config = dict(
    experts_per_token=8,
    balance_bias=True,
    attn_scale=0.177,
    tie_embeddings=True,
    init_std_o=0.0092,
    steps=3989,
)
Below are experts of layer 4 (counted from 0) of a mixture-of-experts language model. Rows are named router (the router's row for the expert), gate (a neuron's input weights, with its number), up (a neuron's input weights, with its number) and show model dimensions 0-191. Each number is 200 + 20 x the weight over its row's rms, rounded and kept within 0 to 999.
After each expert's rows: "gets" lists some tokens that make up at least twice as much of what it gets as of all text; "comes after" lists some tokens at least twice as common just before its tokens as in all text. This comes from a sample of Wikipedia text that the model never trained on. Tokens count by the router's weight.

# expert 19
router,171,172,181,181,223,175,188,195,165,202,193,223,179,230,179,170,218,219,207,173,196,183,185,197,201,177,196,212,203,197,179,198,200,148,173,223,225,242,192,159,183,217,171,183,178,179,234,183,208,233,182,188,215,223,223,209,207,190,211,180,165,209,207,193,147,199,215,204,218,189,226,181,191,207,213,199,170,171,182,201,193,145,202,192,193,173,215,192,152,218,214,200,194,211,218,240,208,207,233,202,227,161,202,220,204,200,238,221,199,200,194,210,179,235,240,201,198,189,199,199,224,203,223,209,202,205,178,220,166,210,190,172,199,193,204,207,199,196,197,136,183,209,216,215,205,215,161,179,178,188,189,216,235,167,193,204,202,190,191,190,172,198,229,225,220,175,196,198,233,201,204,186,187,184,221,199,184,206,208,186,210,187,190,186,222,187,200,201,181,196,193,213
gate0,213,166,208,202,219,220,195,223,176,223,225,196,149,219,200,201,184,220,190,165,201,180,195,200,193,198,196,210,167,185,206,198,181,169,176,226,227,194,205,184,200,203,205,218,219,189,210,190,211,184,199,175,178,195,177,217,218,174,164,224,173,186,190,204,185,211,218,218,188,194,176,210,215,223,213,205,183,172,201,180,179,151,196,222,213,231,222,216,203,223,239,217,234,206,194,239,200,183,195,208,218,231,229,188,201,184,184,223,215,213,179,195,197,176,189,205,196,190,204,240,187,169,180,216,185,217,190,230,191,236,236,232,202,170,206,209,169,190,238,165,190,187,177,215,217,189,211,198,247,186,188,178,215,177,209,193,186,205,166,190,175,207,195,154,189,166,202,216,184,190,171,227,182,197,196,211,192,218,190,231,190,171,179,208,200,220,233,197,232,213,158,187
up0,173,195,182,213,182,213,206,199,130,191,235,180,204,207,196,206,167,200,220,166,180,201,190,179,214,197,258,187,178,176,212,205,220,182,203,180,201,218,158,201,202,157,189,209,227,175,194,190,217,174,202,162,160,169,168,207,153,173,223,218,173,205,174,227,181,216,191,204,180,199,188,179,182,185,183,171,185,180,224,175,176,175,217,223,175,195,205,223,206,187,221,201,240,184,185,191,210,193,205,210,191,162,216,199,189,198,202,204,219,228,190,175,215,179,191,210,189,197,187,223,217,214,180,215,195,192,216,208,198,207,229,174,216,188,202,198,181,241,221,177,149,191,207,239,184,194,184,189,213,216,201,201,214,216,239,164,183,220,165,177,178,197,193,173,181,202,229,194,198,207,174,233,189,205,202,203,212,203,187,194,198,189,186,191,192,211,215,189,183,205,195,217
gate1,248,181,209,217,194,199,201,214,209,247,210,180,196,225,206,227,216,175,155,226,223,243,199,187,185,164,167,191,205,221,209,209,181,176,204,206,218,204,248,206,167,223,191,161,176,192,173,242,189,209,236,191,199,209,233,194,231,203,180,186,214,195,196,186,180,195,210,204,193,190,185,190,198,198,213,191,193,203,164,171,198,198,170,205,212,179,189,198,186,225,256,191,198,187,205,204,195,170,209,214,215,232,206,187,224,181,247,237,199,169,206,223,182,231,193,190,215,192,226,201,219,181,224,178,196,213,196,179,192,173,191,162,191,194,196,182,215,181,207,207,177,258,198,213,179,191,189,197,212,205,214,205,223,233,205,194,200,188,197,202,220,204,221,214,175,184,191,216,232,203,231,201,209,190,176,185,205,218,175,150,180,175,218,220,186,176,193,217,207,207,204,179
up1,195,178,196,180,198,187,195,202,173,208,193,212,182,244,197,193,223,195,183,183,166,158,207,194,214,167,187,174,219,214,211,152,192,198,213,214,233,193,188,197,198,230,183,197,152,234,189,203,190,204,192,155,197,214,194,202,173,175,224,189,182,174,205,178,201,214,217,194,206,209,218,177,183,189,213,191,190,201,198,203,218,179,208,202,225,214,211,213,214,185,195,135,197,192,184,191,207,229,200,169,206,192,198,211,198,220,210,190,183,217,214,202,228,192,201,200,182,215,219,197,209,169,207,186,191,169,206,165,178,236,234,176,205,203,205,202,189,174,210,201,248,172,226,194,167,218,169,160,182,195,176,209,227,218,177,204,214,199,242,192,178,216,197,213,229,207,219,196,208,170,227,213,221,158,225,189,190,202,175,215,209,187,207,181,206,256,196,224,187,197,204,257
gets: "\n", " in", ",", ".", " of", "=="
comes after: "\n", ".", "==", ")", " =", "ed"

# expert 76
router,189,205,202,205,219,211,202,193,171,217,190,192,176,205,197,173,153,211,229,240,218,210,230,191,198,186,201,215,201,181,192,190,206,162,184,197,201,207,203,212,166,190,192,215,188,166,214,152,181,197,216,178,237,191,220,231,213,204,235,206,180,168,193,201,159,174,219,240,209,198,215,207,179,192,210,182,173,220,170,193,155,212,217,223,176,137,212,223,207,207,178,233,209,201,195,202,219,203,231,185,182,184,192,211,165,198,231,201,175,211,197,193,206,212,245,182,228,199,212,209,259,182,207,196,197,193,205,215,185,188,197,226,204,175,216,185,195,178,194,179,194,224,215,186,211,154,171,204,218,173,191,171,228,206,197,197,199,195,196,189,199,164,218,204,165,210,160,203,174,194,196,201,181,200,187,223,204,205,188,183,193,168,196,202,223,163,177,207,167,205,199,192
gate7,194,177,190,171,178,162,223,170,208,238,180,202,194,166,190,178,215,179,194,191,213,203,214,218,164,199,208,228,193,191,221,242,168,216,165,224,161,178,215,236,202,236,159,188,197,179,198,220,226,199,223,194,186,191,194,211,203,198,207,185,155,182,225,221,209,192,212,175,169,190,197,207,221,194,187,184,190,218,188,172,224,150,192,215,201,166,170,199,220,205,225,193,206,211,203,229,204,179,200,209,186,227,180,182,208,186,188,209,219,241,219,219,214,199,269,172,207,239,184,238,206,201,166,216,210,214,218,207,164,206,200,155,202,159,189,183,161,192,179,195,222,204,203,183,199,204,206,201,197,196,181,181,203,203,159,187,196,196,171,182,213,206,198,180,205,177,183,198,198,193,213,225,214,211,207,193,187,212,200,230,186,209,198,212,216,174,182,196,200,192,209,197
up7,174,202,231,197,205,198,194,170,198,212,229,226,209,201,248,166,223,215,230,185,195,169,202,204,203,159,187,234,258,190,196,237,183,215,226,221,194,185,209,194,181,216,188,202,204,203,209,188,211,189,213,191,202,209,189,173,185,177,181,197,229,201,205,194,159,205,195,206,238,188,209,186,227,208,177,213,197,183,201,237,226,184,180,206,173,199,193,222,230,195,204,180,178,181,203,204,180,201,198,203,188,181,219,208,194,170,165,171,198,165,217,206,206,213,214,246,209,203,211,210,184,196,206,207,198,171,168,225,248,206,161,172,174,182,202,191,177,227,251,248,185,190,244,206,208,200,223,217,187,200,225,198,194,204,223,186,219,175,196,167,202,213,228,221,202,195,197,215,197,165,197,200,173,207,199,176,200,211,183,179,221,214,194,189,232,208,215,178,184,191,200,160
gate8,186,221,202,184,202,206,186,219,203,222,208,187,186,241,186,172,246,194,170,225,214,196,215,168,224,180,223,230,213,183,202,237,186,200,178,182,226,213,210,166,199,232,186,186,216,163,207,166,204,204,227,169,229,222,231,221,212,201,206,175,167,205,197,178,201,155,200,178,221,193,193,182,223,207,189,207,199,197,197,206,181,229,209,197,206,188,184,199,208,192,202,225,211,219,234,252,197,179,191,218,195,232,218,205,181,212,227,200,176,188,188,197,182,232,184,181,202,218,206,203,197,185,188,202,194,218,201,231,199,198,193,211,219,188,186,198,230,212,196,190,204,187,215,216,204,167,202,159,187,159,221,239,181,193,216,201,178,165,238,217,195,185,199,195,260,219,179,190,208,203,211,181,179,219,210,210,207,192,213,170,215,180,197,185,165,211,202,183,222,218,140,168
up8,182,211,191,191,188,211,223,185,205,167,236,205,198,213,206,154,173,191,205,237,207,184,223,213,178,201,204,225,184,192,176,174,171,165,184,196,222,213,186,166,187,234,163,176,187,164,213,178,212,227,207,171,204,180,236,206,197,213,224,209,176,183,207,216,197,177,199,196,217,157,179,183,249,214,153,163,202,219,197,208,202,216,218,192,177,180,180,209,214,185,197,215,221,199,226,219,205,219,205,211,252,215,181,192,196,193,223,181,180,181,184,191,226,219,218,223,208,171,180,207,199,192,224,214,182,191,225,207,183,186,188,159,213,200,208,192,253,200,175,181,189,237,208,213,227,186,203,182,227,155,186,195,182,193,222,202,203,201,204,198,258,216,189,225,231,225,197,205,206,217,198,190,199,207,211,210,206,160,195,191,192,168,194,184,186,194,206,193,188,198,198,182
gets: " M", "-", " P", "\n", " F", "|"
comes after: "\n", " |", ".", "|", "-", " by"

# expert 29
router,203,214,231,210,220,205,188,214,187,195,186,199,175,209,183,194,211,242,151,189,200,203,191,197,214,190,175,203,177,190,185,245,196,198,203,211,214,212,216,194,208,168,200,183,157,179,223,201,231,218,211,202,256,190,185,196,242,214,165,192,210,174,229,221,172,188,174,227,192,198,208,243,161,168,220,204,200,207,183,220,176,187,210,174,217,176,192,203,176,179,191,231,183,236,195,193,214,225,198,194,201,184,188,204,186,182,213,215,232,181,224,229,245,224,207,215,216,185,170,186,220,209,201,202,195,217,191,226,186,202,168,212,204,180,211,197,193,194,190,170,171,228,244,205,199,203,208,182,185,223,192,178,219,202,203,232,215,197,195,198,192,182,234,192,195,173,153,198,251,234,194,208,199,174,186,205,227,195,197,174,175,171,176,218,225,196,203,208,206,216,188,179
gate0,201,195,181,222,224,235,203,217,211,196,191,191,220,207,206,198,193,208,195,176,179,176,175,193,187,170,217,204,199,180,200,233,185,180,238,194,175,219,166,201,211,165,175,217,198,196,202,192,200,204,230,216,202,183,205,214,204,207,218,197,236,206,199,210,191,194,194,229,194,217,205,222,221,185,190,189,197,216,172,178,196,193,213,183,197,178,200,225,210,195,208,246,206,209,164,203,206,199,148,181,183,213,205,190,203,181,225,163,240,223,164,190,205,221,208,238,242,187,166,205,201,170,211,234,212,207,178,233,213,183,233,182,258,207,199,188,220,206,170,192,169,222,224,193,191,226,193,177,218,221,201,192,205,189,234,252,193,198,188,191,228,185,209,194,234,184,260,166,225,212,213,199,187,186,189,220,191,217,212,196,191,170,175,188,188,219,199,178,187,219,228,179
up0,180,198,200,196,155,200,181,218,216,181,159,229,198,207,205,188,205,201,205,225,183,146,159,188,203,195,201,212,195,200,201,209,211,165,198,226,195,222,214,205,181,204,225,203,203,188,212,186,213,223,206,180,152,234,174,201,196,198,196,212,205,230,213,186,213,176,159,191,217,247,163,186,188,188,195,200,185,186,204,218,175,230,220,177,204,203,185,230,181,209,207,172,195,194,200,167,236,222,203,180,251,220,184,216,233,228,178,216,186,223,214,209,178,189,146,198,199,173,208,204,205,212,177,237,182,209,225,190,183,197,219,180,187,172,215,164,196,208,198,215,193,169,194,214,197,192,203,198,210,197,207,207,165,197,173,201,233,215,206,188,183,180,187,229,177,207,232,169,185,180,189,177,225,164,181,201,233,178,223,222,177,198,220,193,191,186,181,176,215,192,213,170
gate1,165,223,197,200,202,180,226,200,174,154,171,218,167,184,168,159,193,183,197,181,196,187,201,205,209,161,228,212,176,194,171,216,196,197,206,201,218,180,207,154,198,192,182,179,215,187,196,196,248,212,205,182,218,189,180,192,229,207,192,190,171,199,246,192,184,225,217,204,186,199,226,184,157,174,198,177,215,192,227,188,191,180,180,196,208,168,191,218,183,201,216,208,208,178,162,187,177,201,196,191,206,172,219,182,178,183,202,204,219,233,195,215,226,207,208,184,254,224,170,193,206,228,250,189,210,223,216,211,193,210,199,208,179,225,235,213,193,195,180,211,157,221,222,173,200,198,194,176,187,177,215,199,210,204,192,216,193,227,207,169,176,169,204,197,202,203,217,180,227,213,180,199,187,169,213,196,171,203,187,193,205,192,149,205,217,211,192,182,166,187,168,182
up1,203,186,214,230,248,218,191,120,224,193,186,208,192,205,167,202,222,244,208,199,177,206,173,197,173,229,203,211,206,230,220,168,192,174,187,180,164,210,229,233,181,233,217,182,164,245,229,226,185,218,184,213,208,197,176,187,191,214,190,169,212,206,203,205,212,185,198,194,213,203,189,200,222,192,191,188,205,203,201,200,191,201,183,218,224,235,221,189,209,205,196,150,189,225,206,185,220,209,186,215,215,225,170,213,207,223,194,178,179,198,190,203,188,233,188,175,162,214,192,154,184,196,218,226,196,187,176,175,156,175,197,204,172,207,176,183,199,192,223,226,224,178,191,209,201,204,182,190,168,221,203,224,197,223,216,201,209,177,196,216,239,201,236,223,198,203,217,199,179,183,208,177,212,211,196,205,205,191,205,221,195,231,218,202,224,193,221,204,217,203,225,223
gets: " s", " r", " g", " t", " and", " m"
comes after: ",", "s", " the", " a", " s", " and"

# expert 30
router,220,215,206,200,230,203,193,167,189,199,204,205,227,243,207,202,209,218,188,223,193,182,217,220,204,192,200,224,194,166,180,199,210,191,152,204,206,210,235,209,174,223,206,171,158,190,213,181,210,225,192,216,220,190,219,228,246,186,216,184,166,189,190,208,170,168,189,231,228,205,175,209,204,200,205,206,156,223,162,181,157,190,200,202,204,175,199,205,187,193,195,194,192,202,193,167,184,218,216,204,211,178,144,229,174,209,214,220,213,198,199,206,177,207,206,189,208,169,211,189,213,215,195,212,218,204,183,227,153,187,180,164,197,161,213,186,198,224,210,184,193,237,221,243,198,188,173,173,188,190,213,179,195,196,204,194,177,190,208,218,187,173,201,173,221,186,170,182,205,179,224,166,204,188,190,239,215,218,172,212,159,188,178,194,212,182,171,197,201,227,200,184
gate0,210,193,189,225,244,215,181,209,180,202,204,217,215,196,189,176,207,223,220,185,194,187,187,208,205,205,182,237,177,172,197,205,185,194,176,164,203,214,212,222,190,218,233,194,210,191,180,225,192,231,236,193,224,214,199,216,257,205,190,190,168,206,199,188,195,192,202,196,183,203,197,192,202,227,192,178,199,187,200,194,155,185,211,205,208,193,202,192,216,179,201,209,213,229,207,201,181,232,169,217,204,210,155,242,178,211,233,248,193,213,214,209,185,203,206,234,232,191,185,230,199,206,186,196,219,219,204,227,157,232,200,193,213,204,186,192,186,218,197,175,193,232,220,195,209,202,198,185,180,167,202,225,213,178,208,201,171,217,163,189,190,168,166,169,194,183,169,183,201,230,236,198,195,153,216,219,175,233,147,193,195,174,204,178,204,217,181,168,223,202,215,180
up0,224,218,204,205,181,197,216,208,209,222,219,150,194,207,188,205,202,204,164,195,203,209,185,198,221,211,207,227,166,194,191,222,237,227,176,187,189,205,157,220,185,163,210,207,219,213,194,186,209,177,206,184,172,210,225,199,233,188,206,230,204,210,198,245,202,244,223,166,183,234,187,192,221,195,197,216,195,219,170,195,211,231,246,195,196,244,245,185,189,210,160,201,195,209,184,219,190,183,180,234,174,209,209,218,226,212,173,214,219,214,229,215,208,181,210,207,183,189,187,165,193,181,186,207,198,210,237,191,200,184,228,203,198,189,213,160,212,215,199,175,212,189,193,197,180,152,208,182,198,189,226,225,199,191,215,199,200,182,184,166,192,199,209,254,214,233,202,173,204,188,208,214,213,210,229,213,234,191,185,184,171,191,223,197,242,228,204,206,212,200,204,219
gate1,205,209,187,215,207,210,199,204,199,208,219,213,252,215,192,204,211,179,191,208,212,217,221,200,235,179,206,233,186,223,217,219,193,222,208,198,205,195,203,251,215,223,169,241,195,193,198,195,192,265,197,208,196,200,205,196,247,212,191,189,181,216,230,207,156,211,204,222,209,217,212,186,193,187,210,195,219,227,161,206,206,181,215,195,233,195,229,199,179,207,213,215,184,185,207,192,198,179,213,221,198,220,160,215,188,213,179,212,237,170,176,205,198,198,244,182,185,160,220,188,205,194,202,179,203,220,220,190,191,211,205,190,197,170,199,156,187,192,225,202,186,239,213,218,197,223,203,186,165,215,215,198,220,152,212,154,213,195,222,233,221,178,207,195,212,169,162,201,197,220,183,207,177,207,186,218,202,197,142,176,206,180,220,206,164,183,212,179,193,198,204,185
up1,160,189,213,185,197,209,195,182,224,193,218,203,181,213,203,197,171,191,166,186,194,232,223,196,167,193,176,195,237,227,195,197,205,199,215,153,192,193,216,196,203,177,179,198,198,211,202,224,206,182,246,175,217,198,206,178,224,197,162,203,214,215,180,196,197,161,184,200,201,189,189,217,203,234,144,186,212,200,233,206,159,221,202,234,205,220,214,179,201,211,199,236,211,208,210,197,173,163,185,213,197,248,209,193,220,213,215,186,210,181,206,233,197,188,186,233,194,216,147,205,182,201,210,203,181,190,204,176,180,185,223,167,186,210,181,202,199,182,195,217,243,222,209,177,211,201,218,253,193,220,177,223,153,227,214,192,192,211,208,173,195,210,205,208,173,206,179,231,194,237,171,195,185,229,214,190,195,209,219,183,197,188,177,212,217,199,237,189,224,213,198,222
gets: "|", " R", " re", " E", " H", " S"
comes after: " the", " |", ",", " M", " The", ":"

# expert 48
router,194,182,212,154,233,199,189,162,206,204,197,225,190,217,164,170,188,215,230,180,173,203,171,198,224,165,191,214,215,209,190,204,191,188,204,193,188,253,240,204,177,211,201,216,200,233,226,198,196,196,183,189,213,199,226,209,234,188,199,168,199,204,201,168,171,200,201,218,232,203,214,219,186,179,227,213,169,222,183,148,190,187,204,158,194,160,200,236,216,170,203,214,169,214,205,173,191,206,184,190,235,175,195,202,186,204,246,201,218,184,166,205,223,193,237,197,202,180,204,192,201,211,221,218,211,196,209,188,222,230,177,187,193,198,162,170,204,201,176,184,194,232,226,192,179,210,201,219,175,203,216,199,194,246,201,206,209,178,210,219,225,172,202,212,206,162,186,206,212,178,196,198,179,206,203,182,190,195,209,203,188,153,207,205,202,181,205,202,183,244,177,220
gate0,201,167,250,182,239,207,232,192,225,194,192,184,222,202,210,177,205,199,185,164,200,200,171,214,209,182,226,188,193,199,236,199,186,200,204,216,199,224,210,191,220,204,183,219,211,209,183,212,160,202,211,207,210,193,187,244,184,173,203,201,235,222,232,219,193,224,200,208,195,201,220,178,181,172,208,205,216,225,191,162,169,185,155,186,190,216,175,193,181,191,174,191,193,197,208,203,216,193,182,147,168,166,224,209,198,199,223,183,192,192,184,196,189,209,219,183,201,180,163,223,226,156,215,214,179,210,198,142,206,180,198,211,222,240,179,204,201,195,227,199,167,204,195,177,186,183,176,201,173,193,235,203,227,197,218,159,225,223,168,248,209,204,212,191,187,187,208,189,212,199,179,220,200,221,202,228,156,205,215,169,186,196,211,213,214,206,208,194,178,205,195,192
up0,214,210,186,212,170,169,190,197,176,169,211,180,200,185,201,247,197,200,208,215,202,193,235,180,205,202,186,202,206,227,173,221,197,176,193,161,178,173,165,220,228,179,196,135,193,184,191,227,185,225,199,232,182,183,176,196,248,233,188,180,204,167,170,190,217,188,207,200,197,205,185,237,192,179,182,193,203,178,214,219,190,157,205,227,193,213,192,217,214,192,229,220,197,214,191,213,202,221,219,250,223,198,222,203,214,183,172,211,208,198,213,214,207,179,202,207,246,185,215,180,223,230,205,193,241,205,210,222,189,200,204,239,182,195,204,177,193,174,185,192,161,167,213,183,190,157,196,211,206,208,185,215,200,172,192,245,207,196,214,159,179,214,212,224,217,223,219,208,216,196,193,189,211,213,194,197,225,208,191,199,225,198,178,191,196,242,209,206,196,184,205,182
gate1,166,182,209,166,241,240,187,209,189,221,252,170,212,233,191,211,205,202,201,222,168,182,203,172,214,227,202,223,210,196,218,209,198,201,239,201,227,220,184,191,194,210,228,212,220,194,208,199,201,205,174,152,195,200,194,203,178,204,195,200,214,199,147,212,173,217,182,254,219,220,195,195,188,196,207,202,182,197,204,190,201,187,205,189,225,192,218,224,209,200,143,175,226,210,174,236,212,211,207,224,199,176,216,228,209,210,204,202,247,207,215,197,225,190,209,192,189,181,184,175,206,182,210,211,152,193,253,222,211,195,227,193,222,189,182,177,195,211,193,225,203,203,233,205,190,228,175,212,202,196,199,198,177,181,200,195,208,169,206,205,192,165,181,201,202,229,217,200,196,204,217,184,198,193,198,234,210,208,210,241,199,168,222,225,181,178,198,196,147,188,182,189
up1,153,220,184,166,202,204,227,197,193,211,203,203,173,200,214,205,190,253,234,209,195,208,186,173,215,229,216,239,243,177,186,194,240,190,176,203,204,237,182,178,158,213,210,199,199,202,155,198,209,188,167,231,178,211,184,214,176,221,208,199,193,208,193,203,199,192,187,196,192,211,215,192,240,203,217,186,191,157,207,188,203,187,201,209,239,173,182,245,223,217,197,187,223,165,209,188,178,202,214,190,194,222,215,189,208,181,213,184,209,211,183,206,202,207,163,199,190,177,198,201,194,180,206,187,191,241,250,206,210,185,193,172,205,232,201,206,183,219,208,209,212,188,179,249,207,188,203,196,197,162,205,209,210,198,188,215,203,171,173,199,211,179,169,160,211,208,231,233,200,199,198,200,202,232,238,203,222,162,219,239,201,194,188,212,177,187,191,183,227,179,214,197
gets: " s", " t", " d", " ", " h", " f"
comes after: " in", " the", " and", " of", " a", "|"

# expert 12
router,198,185,225,154,211,220,185,191,194,200,183,240,180,215,221,190,171,209,183,224,188,192,201,182,195,198,181,194,206,230,221,206,207,211,196,228,186,236,196,203,182,237,196,200,186,199,214,158,224,195,211,171,239,207,253,201,214,217,213,197,188,187,189,198,137,167,179,219,204,172,231,190,192,183,229,166,171,211,155,199,187,201,213,201,196,178,212,194,192,216,197,211,173,225,187,199,226,207,207,203,233,206,176,202,162,214,226,185,236,194,207,239,217,186,252,173,171,211,187,156,206,198,239,219,214,220,228,181,174,172,198,194,189,169,190,166,208,209,181,210,193,225,207,197,210,178,213,206,182,185,188,184,229,184,206,205,203,166,202,215,179,181,217,198,200,194,193,206,189,180,197,190,202,186,178,208,189,207,187,170,208,178,180,213,228,167,206,220,179,196,220,210
gate0,222,172,206,213,229,205,204,214,182,217,175,193,185,229,206,215,235,194,180,202,171,204,221,209,195,183,182,183,231,218,201,208,242,185,187,186,215,228,225,183,200,215,188,154,159,174,230,218,214,172,188,233,222,198,244,207,206,181,180,225,191,157,196,211,198,171,164,200,240,216,158,220,194,154,185,177,202,163,192,210,212,167,215,152,212,226,251,181,213,188,203,199,175,204,208,190,200,211,194,175,214,222,181,221,168,219,191,203,215,188,221,169,199,196,229,186,175,203,187,170,215,185,216,196,193,225,245,177,200,215,216,203,197,178,224,186,222,187,226,194,200,198,192,191,181,180,217,176,210,190,231,192,204,196,207,165,181,216,204,193,192,171,203,171,208,197,193,219,216,202,209,204,220,178,198,197,204,163,173,203,192,220,202,227,196,217,179,220,210,207,212,196
up0,190,195,174,196,173,223,201,195,196,187,178,227,214,206,192,217,172,219,204,248,208,217,203,201,157,194,225,206,216,186,199,188,176,205,204,212,180,200,206,261,214,201,200,215,191,189,210,208,210,189,206,200,217,166,182,200,180,175,235,209,208,204,217,238,176,248,243,234,166,197,226,198,245,207,212,195,179,177,185,161,192,220,209,217,211,211,192,233,160,197,205,196,166,200,215,189,179,200,234,192,253,195,199,194,209,209,201,236,209,199,198,213,183,187,167,198,207,172,199,197,199,221,179,196,203,220,202,191,204,192,180,194,210,235,199,178,191,195,219,201,236,211,194,219,229,141,211,219,216,172,190,212,202,191,179,197,198,182,215,202,234,197,182,201,187,199,163,204,195,181,182,211,198,241,224,179,234,149,228,226,194,193,184,216,215,185,188,232,192,203,200,196
gate1,175,213,177,206,159,189,208,235,164,185,185,213,192,195,204,215,185,196,222,193,149,211,209,192,176,187,230,222,249,188,168,207,190,249,206,196,200,194,178,207,213,226,199,194,191,211,167,179,203,216,168,213,212,194,182,202,197,171,223,182,202,200,195,174,161,202,175,210,173,155,207,203,205,195,212,167,197,219,166,193,193,163,222,210,220,194,212,188,187,207,182,192,193,200,181,199,228,189,235,173,228,196,178,178,172,194,192,205,231,167,207,229,195,175,215,186,156,217,219,183,176,184,212,225,215,216,232,174,178,195,187,225,197,214,229,200,151,179,188,216,211,195,192,177,162,183,199,193,207,214,176,187,194,207,172,223,203,202,201,199,186,208,186,194,184,175,168,191,220,218,203,218,197,228,190,193,242,217,230,188,222,195,189,235,195,158,190,204,181,199,214,211
up1,219,227,203,182,193,189,171,193,201,171,185,186,156,191,208,202,202,184,216,196,188,209,211,183,214,207,190,197,197,187,171,212,172,202,175,212,163,238,214,163,252,210,184,178,217,191,203,163,170,187,214,197,207,242,211,205,177,216,172,182,206,179,177,218,188,199,217,184,179,198,224,199,219,152,188,217,189,239,205,170,184,207,180,213,178,231,200,231,201,195,198,211,189,196,227,196,199,223,189,219,167,226,216,167,153,224,179,214,195,224,207,210,218,198,187,199,207,228,189,173,188,180,200,225,192,196,257,190,184,177,137,202,226,182,188,174,190,217,185,220,175,198,226,212,181,189,190,213,207,179,185,171,209,171,158,218,186,174,201,207,212,185,164,187,201,206,219,181,218,172,193,197,201,216,177,169,211,211,188,209,194,217,174,203,199,188,207,212,196,190,193,232
gets: ":", " |", ".", "|", "-", "2"
comes after: "\n", "-", " ", "|", "2", "0"

# expert 61
router,198,186,233,187,222,170,221,210,191,185,203,201,194,178,185,193,208,226,187,205,185,237,195,160,218,172,191,202,186,189,198,195,214,192,197,221,202,220,204,193,194,212,223,221,167,217,202,165,223,208,218,175,233,181,212,207,248,183,182,188,190,166,211,194,152,141,188,202,217,182,182,198,217,149,217,187,189,207,187,189,199,168,191,190,217,205,228,215,200,195,190,186,209,204,213,178,203,219,201,211,220,221,197,187,158,205,207,227,238,211,209,247,190,210,210,185,179,191,207,185,220,211,218,216,219,217,207,193,162,202,163,183,189,155,218,187,218,221,204,212,224,228,195,238,222,188,170,195,202,224,228,206,215,194,193,198,221,162,203,215,199,171,209,190,195,172,198,167,221,197,202,207,157,192,178,169,243,189,180,195,156,195,173,206,200,189,183,189,179,215,209,177
gate0,188,168,184,225,176,179,237,223,201,195,206,182,174,205,149,214,174,197,184,208,223,226,216,179,212,192,186,191,180,202,184,190,180,220,181,209,199,204,201,217,233,154,223,228,203,187,187,174,182,204,194,211,233,209,183,238,223,208,206,231,206,186,170,198,191,163,191,176,204,204,182,185,165,159,203,179,193,227,201,183,203,189,194,192,209,187,209,200,199,204,195,168,194,178,190,228,193,159,223,181,201,192,190,213,186,175,201,212,222,190,194,191,190,197,211,181,216,220,215,220,195,220,239,194,211,223,194,245,195,177,201,174,159,196,236,183,201,233,219,177,204,199,219,238,179,177,193,193,183,202,259,205,203,201,194,205,201,160,214,214,223,192,194,213,166,182,203,148,218,190,208,173,198,191,211,177,198,207,197,209,197,186,188,197,139,179,168,209,213,217,202,169
up0,209,231,183,193,235,187,201,204,188,226,188,243,219,197,210,190,231,210,223,196,190,216,191,182,187,210,214,212,231,218,218,186,196,185,210,184,199,195,199,185,188,215,194,217,241,209,212,217,211,191,184,243,185,164,184,178,194,185,194,226,211,177,191,196,217,216,172,195,226,250,243,198,189,242,203,230,150,197,219,242,202,146,185,198,191,181,188,194,201,192,235,212,178,199,205,223,202,213,162,200,191,169,189,198,182,202,190,188,192,183,199,154,183,203,180,196,225,195,188,216,155,183,211,199,181,188,200,198,226,224,261,217,229,217,212,193,166,227,186,222,195,194,212,189,173,218,166,184,196,197,154,220,205,201,192,185,170,195,189,172,176,195,221,211,198,217,219,188,206,203,188,204,199,184,174,177,161,202,213,203,224,200,185,200,199,214,208,179,205,188,179,232
gate1,200,213,219,188,216,221,222,226,191,218,132,204,230,202,194,157,230,195,214,222,209,216,225,194,167,181,179,223,189,203,205,182,208,147,158,205,228,236,216,209,183,212,198,211,187,205,238,209,203,207,224,178,219,204,184,216,228,181,204,174,213,184,229,191,197,216,181,199,205,216,184,162,191,191,232,188,197,210,212,188,191,167,208,172,210,176,213,195,176,208,174,198,203,199,198,209,194,197,201,195,215,225,180,211,190,227,203,188,197,229,199,191,235,205,217,189,187,184,192,216,194,207,223,161,168,224,206,223,180,211,204,182,202,200,194,169,213,207,232,188,204,198,208,214,253,201,224,225,195,209,207,254,207,211,224,207,186,207,202,200,206,200,214,187,226,177,216,198,228,197,206,155,167,156,177,213,183,173,181,169,203,221,188,182,198,185,176,183,188,227,202,245
up1,184,224,237,203,168,191,219,210,204,186,166,195,208,189,193,192,225,170,213,212,220,237,177,207,191,197,204,202,201,191,228,158,219,199,205,198,178,225,196,211,195,160,215,230,192,225,175,236,179,232,202,192,199,237,195,213,214,202,215,212,249,208,202,190,200,204,184,202,225,201,209,179,180,198,210,170,209,223,211,170,198,165,198,183,185,216,206,176,181,216,201,175,175,167,180,158,181,188,200,231,222,214,205,169,206,204,220,262,267,201,192,169,210,196,175,202,174,169,225,208,202,234,216,191,173,199,192,191,208,201,167,194,227,193,196,170,205,246,209,210,205,211,220,173,208,200,185,199,204,210,177,219,217,237,222,194,221,198,188,222,203,223,182,206,177,231,193,185,203,212,177,196,173,181,210,197,193,171,210,190,164,214,221,204,174,175,179,211,215,211,206,201
gets: " ", ":", " p", " f", "–", " and"
comes after: "-", " the", "|", " A", " L", " a"